python train.py --moe_layers=[2, 3, 4, 5, 6, 7, 8, 9] --init_std_up=0.0349 --lr_mult_qkv=0.4
Below are experts of layer 4 (counted from 0) of a mixture-of-experts language model. Rows are named gate (a neuron's input weights, with its number), up (a neuron's input weights, with its number), down (a neuron's output weights, with its number) and show model dimensions 0-255. Each number is 500 + 25 x the weight over its row's rms, rounded and kept within 0 to 999. Numbers have three digits each.
Before each expert's rows: a language model's description of what the expert responds to. This comes from a sample of Wikipedia text that the model never trained on.

# expert 11
Description: Second piece of capitalized names and taxa after a single consonant, e.g. Ph-or-ocera, P-el-ennor, Col, Pol, Phil.
gate1:488460516508464499526522463478472461506534466452557446546516514484504556514532486465529505497476496509482549511463491490489497456526497471475467506520487473487480499523548513493479520512523496471508526489509523453468495504498489508521450494484492508468476503466504464533475471540506450519499528486523504505492507535474504484526503510473491509457495497471497557536504534483531500470527469487502478460541469484475515528530512534481540492519539533513483503447530510496505531504503507520516492458474501452520538502531486506546494501537492482511487529503499512542519520530491490510507523502531506455509558463507502496497574515509533466500483491522514510528478492480527487520517523536522520484478487454500478511492527529532480516516527478506477480500504501551508534536537502
up1:483501498537542530498537490468488545521517529470481467488510501524525471523502475519494490527494502470511486500540516535482462519469539515520483480509485529480481507513506529504520544496468429501476453510532486494523497494499516464491517519506529483511489541501512494472466532477522497482513521500474465458473487520471500504502454515527461466470485498465453496543538491519473496551493500470514508474481460499571491469515471497568499500517517488515516546475531511460511478528525509491468519484478491517515539501454444537451494448474498509475529465540473464477472507505491523515500499462480498498508488505510516548507529510478485455483526503490516512466486482505507506476471526496503456520544478532517492511463462490488507481521509526486507500485550490459525513485514543
down1:517484490500518525491484495553491501480468497513515512529513515464489451504482497490510524478479466516486466520509497510478468503503494539536508476512519527438464549503533472487524503467467531505487477508558524506508496485520508517526454486498479471487501462518476525458465521525493457523499516495499542501527457519514480495497462513542520482489486539510521477541552493523475491498476544515494503509499513469548520458518536516500490534517509511532449511497521529550509507491508501469461487488504539515527495472479503477509561456508501455463529498493510434478515501551480505495518527517497521521474463497499492487492500515515494456474491465561492518481538521513497511503515511494496505470491494535504468472483531530513496500508507530540492584473504507503474470466520437

# expert 7
Description: Capital-letter pieces in country codes, team abbreviations and acronyms in sports tables, such as ROU, DEN, IRL, COVID, USA.
gate1:511510523503482490483521521525519552486504567507569534494538509519549513515511481490512492507475486512528471497499490538519502474511458470506502525486495525500498504486532505523500516519524464502496538499530492494484466509493531574494530476476529440506500509475547502515494523541516485526521474500482451526529466481481466498487526498482463513547536480572485491485526485492463483488542471469514548508525484491510503501500474525507452419519512495507521535500480538522533520490516505501507473463475467502484487512484521483499495509520527507505527528493502482504506507461509448462487463501525509541561514515524502538472500529494490462470508493476450526521507479515534503527477541512496460459502479504474494503468484456523503485496523485494521449487492478514490499492459498
up1:516498436475485467508525504507499470467492526503554529499505477516541518501487460504476489525492507499480544505507466499470490512501506524524544536538517517517468480463518510494494553500514525513536517483498507517474458551426482546488519500473513481536570513489510501512452538491493473465538451487488428517527478482494456510531542531507477480503516462511504497461480471509506511469477470490506510503509523498508508522514509530512494480472496472503489506529483527478518510466504484517481474513467481519489514503459524530508504464509519502495552519447489468504482511488499500459469481534485461529511500492515472480480524505485479473497503528492462484512523480504528523507477532488521515446463501512482528479463497472517489473479493414510508478489514518482493473461447497
down1:466510485487533484494518506465514461478515470477464505518510509463494497506513518514534505469495446472521491467485464485484504484490507492520489483499465481514472497500520498495498514504499561483515499479500510517499497507510538465536491471446520491523532503532517481469506512527474480493505522539470474528512471480475431474527509499537516494539485539507500472499509557487539482492461498480515478552501506462507493494444510488475496489520474486510506496541515519492526485516521481465534489452510452497518488504544529477469505483515518502484479486498537446534530543494480481538474487503491515467605500537495515532468528474482467550520506510515485500450511463523479499534510464499502494500478502538485486435500512492543542480451463526487492475502526516505483492506522498

# expert 21
Description: Vowel pieces inside or ending foreign place and country names, like Mogadish-u, Haw-ai-i, Uk-ra-ine, and names like Japan, China, Israel.
gate0:507500531502477506505509507499522472440507498483494548500495494487543510504498493498517499491499489502500464507481510532497493458523455516462509477525481476480483462480504540482553516530511469456512534520528529530520474514512524521469479468498502526547527516531496467452515511506489470539478443481478467517511479476503515476521519473564478477537461527517507493445526441483504491510517491486497503538532521531557544450466506524520502497515524520493492488511492510538502487473544469476508515558519439486517476453533491483505489521520544508481457530513555466507487500492473495529467520476495493445523477492467491514510498478494486510520526486500485495514496503522479494541533527434511508536512526471517531488494477508478474502497546502491501490495500511484472450506481482
up0:481519532511455539476513492444504512507514441468448476485509533520485506510523486503488482455486497503519513509511478489486520493501522486518478497475492483508462531534501488499498490450420518533474458513497479513489492500508481498456479530497542506470517491519477487518512508503507530487504483550463466523522496488479516513515444459448521510464513523508481528522542490490495490504502522583478467498498537469493526484534498494472527503505493511522521451455558479530489488547502536516490541473492488514464502544475513491518530555574502506483489459546476497494502493493523524495490541507520532527486471491490526490516481508461505494522467520517527479497505481511518542493485475534503481479485525524485527541535449489496513498487508491485538497474490482503503531551501507
down0:487484498509489502525456522505521480527467483521460493454495523509494517485484463497508524537511529475497499473501525500529481501468531470483538481501490490498490521486496518513495506464476493533461457513493423491507500489514496508480518438501515479515490476468523518534529495461562501520494486535541514497481498519484479496539502526497530515499516525432504498506479495518512549478470472486464491515482466496539495500499496452518511516463455488525504510485434487512506502507458502483529510523491507477452499464450488479510525492467553519507484507456524474442475473503501442463458536450461473511503518505495526505524483477547513517467485488466518493513519499470515480455489528488526491531474509550548511514473523476526535473539517526496524493510516529473502515514485520

# expert 16
Description: Final pieces of personal, place and brand names, such as Genevieve, Bærum, Chevrolet, -ville, -wood, and first names like Henry.
gate3:489523501581465483508550513482536462494472518514478509471538483477488534498521518470537538481505494506469496451502517505541513483474511544521515513500510477483529503500477518510496455480501514500477499531500503537483516552466515525470493517524509479486562496478568480495470500507478518551514548425511473490538473509471472504475495503480508516502482553509484478518513466504514498540516473481521477521501507462541533500466503519475519493465506516471484485512498468483494506466489499467520513548522484530525457486477497475514517500488509505504510529502486531501541496500468492509511511508460517553537471433458493504523472472536507483478481550477509482544474505517529506511471504522480515487512533486511484524483518501444495475513522510502517478495502547494518548493466531
up3:459478501452479488487495480549480505493498521492512499538503567520480447514531497520486471531524523508503490498518509521506506486514500445496509496507496541488456492476516476523512518491511460482527477490573452493513494458523482497551505484521464495510484477475493525477556473527517439481508480593438512483509503496546492490499502505486503492551478489497538493472497524509478487490498504496531545479520498501458488511530482482512487499502499519520519481492487522493512458527509507493431475475486490464489511499504496513518514542526547498472514467480506512475492527487529525491456500506516529453491524550508505466512480490488498515513510489526509506426501522477468524436510505464526516467518476522458503539507516494506496518507487486496467473486499466494445492521502511
down3:507504502451566542508530499524511524470514514497499469486518443503454529516526511503489478517471505512500515531438523454492497487439489470515516519472476510510489496528520523485436512497470526515477499491513498482498495496546493562528515510504507467492473472500504482515480461488480500495529484516525504468495481535452481513501526494512512518507527492512455532517479525491450495464490496532485525548476488527497509525546512530483474453495494485500483520487536514502539483506490497464521470528545526493495512521437498481481477501502505507473480506519490504521543483507494518469475508484513513504471469474518504540527485542523495535519481467468496517489497548521534526477447531514559501483523497510476520496532485474513525461524481433490494450494500516567534492506493518

# expert 4
Description: First pieces of words after a space, especially short prefixes like ad, per, sol, sur, and fragments of foreign names.
gate1:488475507519471495493520459538492486522543460430539503489473492489502510495536491443486504552481476531539531529502473505499459502470531479478507543496500500533501513467501481511487498470530444501498549445533479501443525481498451509484488514496542491483488458481483505517519519482511485491523482506464489488501470495455479476455562500500486499535510523542497460522470503480513509521484487501492503512555505510484527495527532495487501466504545540524510505483484492499518458525501502490502493478540497515514478482484496526521477556543520484492491495489510514489509522497517525529507515487531532520475475465469487525516519469512497508493513513447493466531469526487487514488548565473513535535517495463477544543519519510517485510530495494470494519472486516536448531478534511
up1:508510516512517507524501510534483549555510520528479513491494505494538496516471537501490469450530482479504478529508487474505515489490517462481557487472503464482507483494481442489491455515518521494507508530454505492520545491522539474476527508530489542520501494466488511514526518479499503507501489490488505499487527509476507525509497478454503485463532480546521522490537518493506521492481563448518521489485489523490459563486462482520436531503488500575492556489472530482475497492482525479486477481461472484548538458552466529520506496491517478508489483498503518531500494499470509503510529504486520480479531526517471496492475498484482490503575534506460486531513516474465509454493496485491452491512504466508475505487501450507518558502520531503497479544517489511516495468478463
down1:495499525486538451527522531467492497514480474499470482505508512494486538531516478515525494487503532502483528487461520535487471485512531521470482524494507477511491501495494470454492489551482556503538501504560543511529504518505556484502496437527533536483518524496509461504530476495505505495475517489487506470446510501510525468499498490508486478495508479474515502523472529494544485504503528494489499522515529499502471492479469501500466534510542436460530505497486521482535532552482516527485461483483498483502460478491543472496497513500457493467503507487532498474444508483465451505477570509518512555520502484471521506501482497517505525518492497471491519469541486485497475532513517534471531492462474508440486464481483483496564522445500546470495484496539520529480485488522518

# expert 8
Description: Cells in stats and election tables, such as decimal parts, minus signs, small numbers and headers like Votes, Rank, Total.
gate1:495518522463515485490534503502516524467456525461491505504463457493493512497468471490472487520529515491475502492490437510497543456526500485489512500533495509507509446519527477490529512473507505494476539515554497458485463500503498501499493511482497490498552477472488507493470475505495487502561492468544522474471501526523506487499505495477464543480526479482466495487489534465484484519498491499496502458504473519479476532502507504483478509487470525516468480473465494550470494508504535562493524529483482422514517544530460460480503477465502499483492446530502471515517458532534545506500477515497523448511512492466509525516531517493514518498499494522437463497482543471515515533543484522488515479531461491478518530521559494496524501485524489464520534499490459477504492490445489
up1:496468565467508500515501507513524528475484513474488473477494537494495485485470502496495494537477516504489570482456485500543552515536512491501522501498507503477491476554532504502531484511527516517488524532554513483494492522508495522525489494480479503483514538472524494494502491515428501453519444470509521436510489468461471536538505524528525551451456507493466448497525505501511527509514498474523493460503494524505508508482526478495448456489536499488495497488476475526463505512534503482514477500463496502491500489545505488482528463457497484531489450500548480523501523477543535520489451512506525471480479549461550486494476527482511453492502497473455481525489505481493544503505493496474490517534506522519516498521505512504515533500525474536533481483502464525473501490496533
down1:473474538480448474478507490486483528509466517478495509476488492543529541443491493485497500500499536484510526488515524519501482477559496484480474515450504506514461475500487488497505474528489520529469508524497481494521507508454477521512494521483503511491492512505531461484527479513479540467496500517502511531537511539477477503498496547478463517453492551488501503470528523528557482475546509474474505537512492533549510509471481497485456510517496493469536469487535511514482497495531489484475492535432499517487473485464536546472492440503468502513498431477542479498492504497525480504507474486490455534547520490508520529475492485522493506542480532465496489473495515524446521518483505442504468472487521497486496527515477436530521513482464519497540516500504496508492495476525447

# expert 19
Description: Line breaks in infoboxes, lists and tables, and starts of section headings like ==See also==; ==Career==.
gate2:494520500467512494480511481472501474492523469448507540488519454540500527490544469488457503492519523511486450528520492494433430518505491464505451493496509483515464517488522474503511514521472485494517497478521493524509490471518494535488445525453464476546498524465557521489499510510522519497525501505474529512508515531463529490525496472477476509491536478471518487501482479496491491461529493509552509474520516519510504456514530518513483495489482499533503468497486553497500481470537484526497496491505530493492477489508493512543510543522539543497495473564468520527487548478543502488425529495482483523502494487483505508499523492461497494502509525525524494512434504497506526478524505495504490444493516509518488502512526461491526478504476457482517544496479537480437470461490476
up2:505521486507504471529521494478461516495530539474469513517532480497516470495515463498492516464510553581475484528488466490494437499515485424471497504519483499492479512506484487483525496510489470497487492490524482480460499472532499521530497517502507481471525493496508531507490489529529511449555478472501471535480499501477511529520485484458506512487514493474501535558488470506501509479516485518494526483534495522513519486505514455497542504502544496503557512456502498458495510462525563515494486498498463480542472473481521518519463537476533484544534505549519524525449490501513495480505563520541510563512447567476518535515498486485510510505498510501528483504466492525542522515521486490511479500486500501505496472489545492505503509544460486488470501504515542523499479517503498
down2:515481491513503459492478525529505525534498504511523530468471493490501540517494521483525505493487493505497506511473489518503544484498522510479491504497524524454528487517511530483512457490526516483515486536508518498542519488491518451476528477547457511472474520490519503520507509469473494521570535496455522520523448455487480494495510489482485491508491486487507514524466527551473512531485521529502502522456485521474512491497476515494545498465481459478517488510490466474482481550486509462494504473555494552505500523544485520520491485492500517520489513496517493504471472494559457519491518441475565489532509500513482482527516503513474510482499466543505484539509509514467521525506548491533462557473512490511535481511507527536545424517520533529505450482544498497501494530511550

# expert 28
Description: Middle pieces of long Latin-derived words, such as conspiracy, constitution, deliberately, occupation, plus words like later, film, service.
gate3:493526531486510529451487452498502532492517484493508475538529489505523502511490489473518489501503517513485520499466450507497556479513527476474513540488505479490475507509497541478476534498502453513489505510458493483497489546505545489492499468498537525531506492498528478499503499504511515502483477476513518521485548487489535484546485536497525521461533492450519488482528514518518514474504510484507506501511442478502498470483516538488515466485502464505500516512486517482477486463511543490495456479504493509477494499541553512505457510478535499507456483481479519513479470560516430475491541547514518485501500542535545569546491526495522423463501517535490483507484490549496536522518518487528523525441512511517498498519535487527505532522527531497491553499483464509486522515526467
up3:469500524547505452516506516495490508490458532492506514468466519472494467549465495542521555550486494504464539540524510486535448505491441512559473499527445525463535471481492449509558511508501507490469483461503508552531449467502501491509531526534485486490476497496477533478497465488494497532548500545506519486507502525518483520457518503485497528514461490526504532507467474465499490499487513511491516493509542521474491532522492488522478515497503528480532495515507468540523484551501453522518561489510503470511473536475481512494502519512516517481529493524525496491494505487507521494494500505542464478477537478479457484512487494473472514518490474525462512493529510484530504500492488506484463477529495528515511509474445501479495455501534443496516487537490509486514489474485540
down3:500503498489450477449474499481551521495495492514534555509501474529501533486509501476495455518516532428494498510528524468553529536545534483523475485475480505503498514545506514480498514523501479450513495540540544552486480487463517531518524513525502526452509531511512512516518519509485477516475527504491486525521485465513471444506507470510427513529522536525527487541497499535483472530536452546510477471450534483477501501498488531502506520474517462477493488490506521498485531507497471512464525493510536461480503480517485512495473512527478436494449458501508509477472492461486521499515506479549489505526473475527466453469498469485504484530529482506533525489517506504499459483520474517531516532528458492498505490510467498501485504505488523503486492495490499501473480471482522

# expert 23
Description: Opening pieces of words and names such as Sy-stem, Pro, Co, cons-ervative, Cap-e, often right after a space or line break.
gate4:478507499499424474457505506551514511501467475504472490515472523541534508525496486485532483505517497559446508517461478459507539523457496469493507525492553474481569506485484501461435475496473501500476518507502489480502509499498514519484479486484490497521559456453512500473474508525540519554524498475469507443510501505509492510440522487499479515521488563474508530542498535512473515479519514508474504522523507482508521471500502467505512494447471468477514459462485525498503534432525515494489487524497476507476480493494489483509504498498497539519519501484516510510493504479493473512519526472538519525528513461525529536523482551469501510464465475527526479511492498514521517530522504493509484493512497540488504522520483518532518516508469491479480553521478457528499494477525476
up4:470515509487551510503461483488511555481531483521520481501507489505490489481477539509508531492489502518549480497518456526508491510553521516480506508470487504501436474522482488475525524519506522502472503476525504481475458492455503502492487472490493442482512554539505462507532440518457530504522478547488484511515494531506527514542485457529491527495479481500490477454489487488506435536505498511518509467534475525514496524490510507472516489520493497557481516479499493509533493528494477504521503454490535465520462528514481478452491464466536446488506510496476517485513472475527503495527496542519532474487502494466481472472557488494474507546524501506510479468507494525514509506503488496482488505496494461465479532478486529465493480513568492519496451507480480483558554465484484
down4:513520510512492508488484440483532550504529444453522507550558493474497482461502498495480547476505505494439505476552512511476481515511470496472506490497464554505509489507556479516464526524509477530500497495495476489527507505501512537515529487511499473489480510491489499495542482506513505498500487455520491488501490526531498490513501500463469494508519523517529488504470472538478492508461514536529454460524513481511519521482510534510545511437491495530509507497495500512493500510496494516470457449512540490486503516470458501546521482486505475437517483503475477508478451493566545512526497546452507485496531516546480494464515544528526479496543477549491491476473481504501529459524502482509486457522500447482485499513521505473506508491507526498533495508498484510523460445477485

# expert 5
Description: Common nouns completing a phrase, mostly sports and institutions, e.g. quarterback, First Division, University, City, team, club.
gate3:513519486519442443499508478502508510479517538468497464504526493495480526483513521526506484506542469514489479536485496510486481494504471518491506507450486522458481460526474502524547503485450494492461478512494524505479521499541463499512505477514508466513525473459457515519520479521473554509515498533472529517482486511466480465458472443443469513492476477470527524487528535493500486459522493509496479515504514486559528469518541468567459462471508503528461535520519496473524506516513481502495510505452493487506513485483466457478481477561476498486527515531451504498514482488504489533472484530504468475513487528467469486503430501515521467497525508488465475488495504473492507500532509504511480471512538493487548516509481496515517487516498511509494507492494467539447544515539488
up3:490494500487518499513521483498530525514521509512524485521484478504475462475470525495521504540496503465497488495491496512481541486471536476449509516473516486473517472493499480522508503541557496527522521542491488471549481510527470513514560564470541470506526490491513454480499494485486512510507471499500521551515532498483535497495528514486522519492489484468500501509488537524521504525482458464521509549488482516476517526472457478478548539506525544501509502452487474511498483494508495479527466501491503515499538505548450506497515532460512552541484462478502476481510531507460490511481546440503497477491502527519504539513546481475506504509449497496497503485480467530530492532510451493444510499480469492514527507479440507469458472509499555538518485514501469511530482531461499
down3:486499494468479484475468486477510469476504532500477539522507498479484528493492505529510529536484504467552467528522500477447544508464485487548513529499471519480497475513439486522492478503516473531454509498544485497480474501500483550501486502507493512487496495518453500541483470473508513470511524491478495521461524485477488497519469494489507505493513499463528512440469535523516507489494507497478485521512512512488491513507513470478522482536442482491493443494485504508519495564517512544459504503471505460468531492477504471478500501501467477519444510492482480471532536436465493543492470497473463519525469467524512493503471473495490473539541525466495500523502552496534484487545474489508482469506522502503551520521448545436525514490507486504545505530514486482466508496515471

# expert 18
Description: Stems like wrote, read, find, critic, review, reported, kill, and inner pieces after he or re, as in hes-it-ated, he-ar-ing.
gate0:507503498476514488490482513535516493576483536501533495508477472525512504502469531506522488462502503524482477455487487491519470499506465516496517489499478487453508529510515456519492496524526489497521446494510458493441493532475449488468544488520481459470465444496527503510511494480512513510441494495524494528505501497517486494525520467488458499496470527468482466459494527523460483511531512499499490475509479512478491493489449515497504527528468467418504508504507471510476512501477492489499533512451456497515475508496494543483554474489531557515497494518575508470511489523467479491463530472530530498487491488467476492495501515512457493499448511515496506480518523568499494457488545491487505479473488521500507464514474531484503495512507537541506534513500494472513535459492519
up0:517494532494490480493479476512502496550505492499544522478508510470507513530491531481534503475504467543487496464529553457509470508460458521486485527524485499464535494533517472544511481539513460534542460494513493515456465491497462487496527463500473511479508422455498499551488483483487473519463483490496476544480502505500497499469555494487455482521486512474519494485465503530485481484544494519524505486460495497438486511539499512474505494543499515450533528519547479542526487528526515497509514476455483501515510517485448520509539493510530532491516455545552519472517495531478503495481534501556495492532506511504506519505520519486483488514471492535458469522501519505516520497538527542481490498523466516500505520508496506509486495492520538475459516524473471486475534517514495
down0:484503464463490512470493502468532511521508504443463533444472450502478471531463491540506463522535534581460477510547482509487492461481505458457530476465471485504466444460504499483517484522483520515482506488545479494538496489483531502493508450499489502504483496479497518492535498462559453475485500532489452527530479542506496515536512447545503500472483512446489496516470492498498506531484504506514526454536538512440505465464487535501500521531472517501494495528501511513483491511505506516526512493500510477584488519489485496517494465523533518472495464485505490501505493513455530507489519477488501544461517491484498477536513529494502500509457519496478535503502483502516513459490504479477520498483508473488511497455514499477495512548488488495492515483478499475533524501510498

# expert 17
Description: Single digits inside years, scores and catalogue numbers, e.g. 1649, 1691, +7, and the = closing a name heading.
gate1:518498488524477534493501478524545544535440517474512430519500474497502495499517498492507484515471512505507510532499477493535510478489534534493451460489497510526501489524538524537530473498487520523531513512514480486503465480505490510450461485501505510532485481475523462503510504503527457501514458524486567530550501526464474461497534509529499498461527502494479508526507521437509506500517495480569478486481529489518522484485509548515536513512497511530526532506502546512519502510493483460513495465500493528490499547492497483502487542493532471496470458517515525519493496541512518490483531455507499546521503467445547487502504485496490520444495511509513487487520470437501528500482498492502469496502471488503487534511461526496500523434518488467553470465493513531528504536468506
up1:504515497485528500511472486466475477455544480533479526507482545491481534524484502516515510480550491483494498521529518493468509514532477480490510553508508471473512511455446476518468514475492524468447460477510518505493526512495495466501513523485491511503504534517507493488476490502511506479531496489476457507461499493503507573496454469492488496546476501529536489451488465542486492488491486508418499513490472528478507537541490485485467476495494480471456467459493495508457498484533472535528492552475505442523485438491499481522514484482515543512503528495485507471529516445506487493506526538487491482474463490551463483471523537488514491569500482501518501478513515560477502479533526514506509502494501493481505487507529507480507494532496484508477512515486502470470492476566491
down1:471451471475506479496531457516495490503491500498500527486496504507486517495512502514502498545524497506480534517514493491537517532516486480471507559501528511491527460497429538515517465509466500509524488484512527497444479547496459561471447524466522473533486501508503505508438499512473478472503496504500493523487478453502533493481479517498493549515448509576479523482516429484494511522508504498517493474510487480486474527494467510510499504500511454481512517460530497503496493465510508545523493512513477489500539493478476526507516535500465466498508517485557466497510518508530516491526479493531482481488550497556553510491497510527495462538502523521542470502496533470456547482466484443475481475477519521468508475478511494519486508480509461494476461506515511502470512498516464

# expert 14
Description: The word on before dates, clause words like when and However, and line breaks or pipes ending table rows in sports and election text.
gate1:552481482516545504461504505554486536487481468490513455496463474509501479511450464537527476552500470535512483483493470504511547517513532499564499463522499516496465516554540478470516538518479515479465460505487526496471513484511501470451453489479498483470486498500503473473477492497512503517495507503500514495508519497502513509493487490497482482493492479503495479527471508476482466530484501504454484486479519544467479530497504515501516565491522491481463509472474511499466533539493466514493483515554476495446485481509532481475496474505524543515479526531511505502481540540529525520539485483507519496505522538475548509497493483493503479464508467534511501456498509481485483491511482462493478482531506510498548577528480550545509478508499508483484501453452513503544465490529484
up1:500509512488499482521514499508514472488483484471511527480483474476508508467512453494494485497462512512469492525474513494477536472508539542499535438542533481514539494520554473481522467558477508506528523515507518455509494544520504496469496462504521455490515485493503464481480498521549468469519498506488496473516541499550518531438505533512535505439458489507498478519453533504480503521492523444512485508479519464473502512466518517543516535509520545487462468502526536494494536524536499473505483498531489534489516476491519522522503494520474521469508492507470509479512493449492500512469495505497507507537523475514502493529497491488494447457531499499527516542470477539514458490550546485515513505467496486451463535517445526527507520475533500465482485474501477496495508506527514
down1:508504510515496509547507490473496539515523500519536507489478511481521484501496474516491491471520454516515475536467518503526540511489480493464533538491504468542479455508502506526483474506451556489494477459528498462505454532556535489493466492525485487477506444527517514495532498510486471480508496485498526503486500490481493492492493451520476479522517524480481459482505474499455490524481512475483489562521490513461492500496503496520476476517538500481484529521514529520474482511521545519491506477452473481463518510501538526532496529508479498477518475499467514557519494495509467498497506513575488474529486445493586502499498534473494471520471497497475519506513435530443483487498513520484494520461501510474474523485484515492489457509461504516483477481485522449477474555507524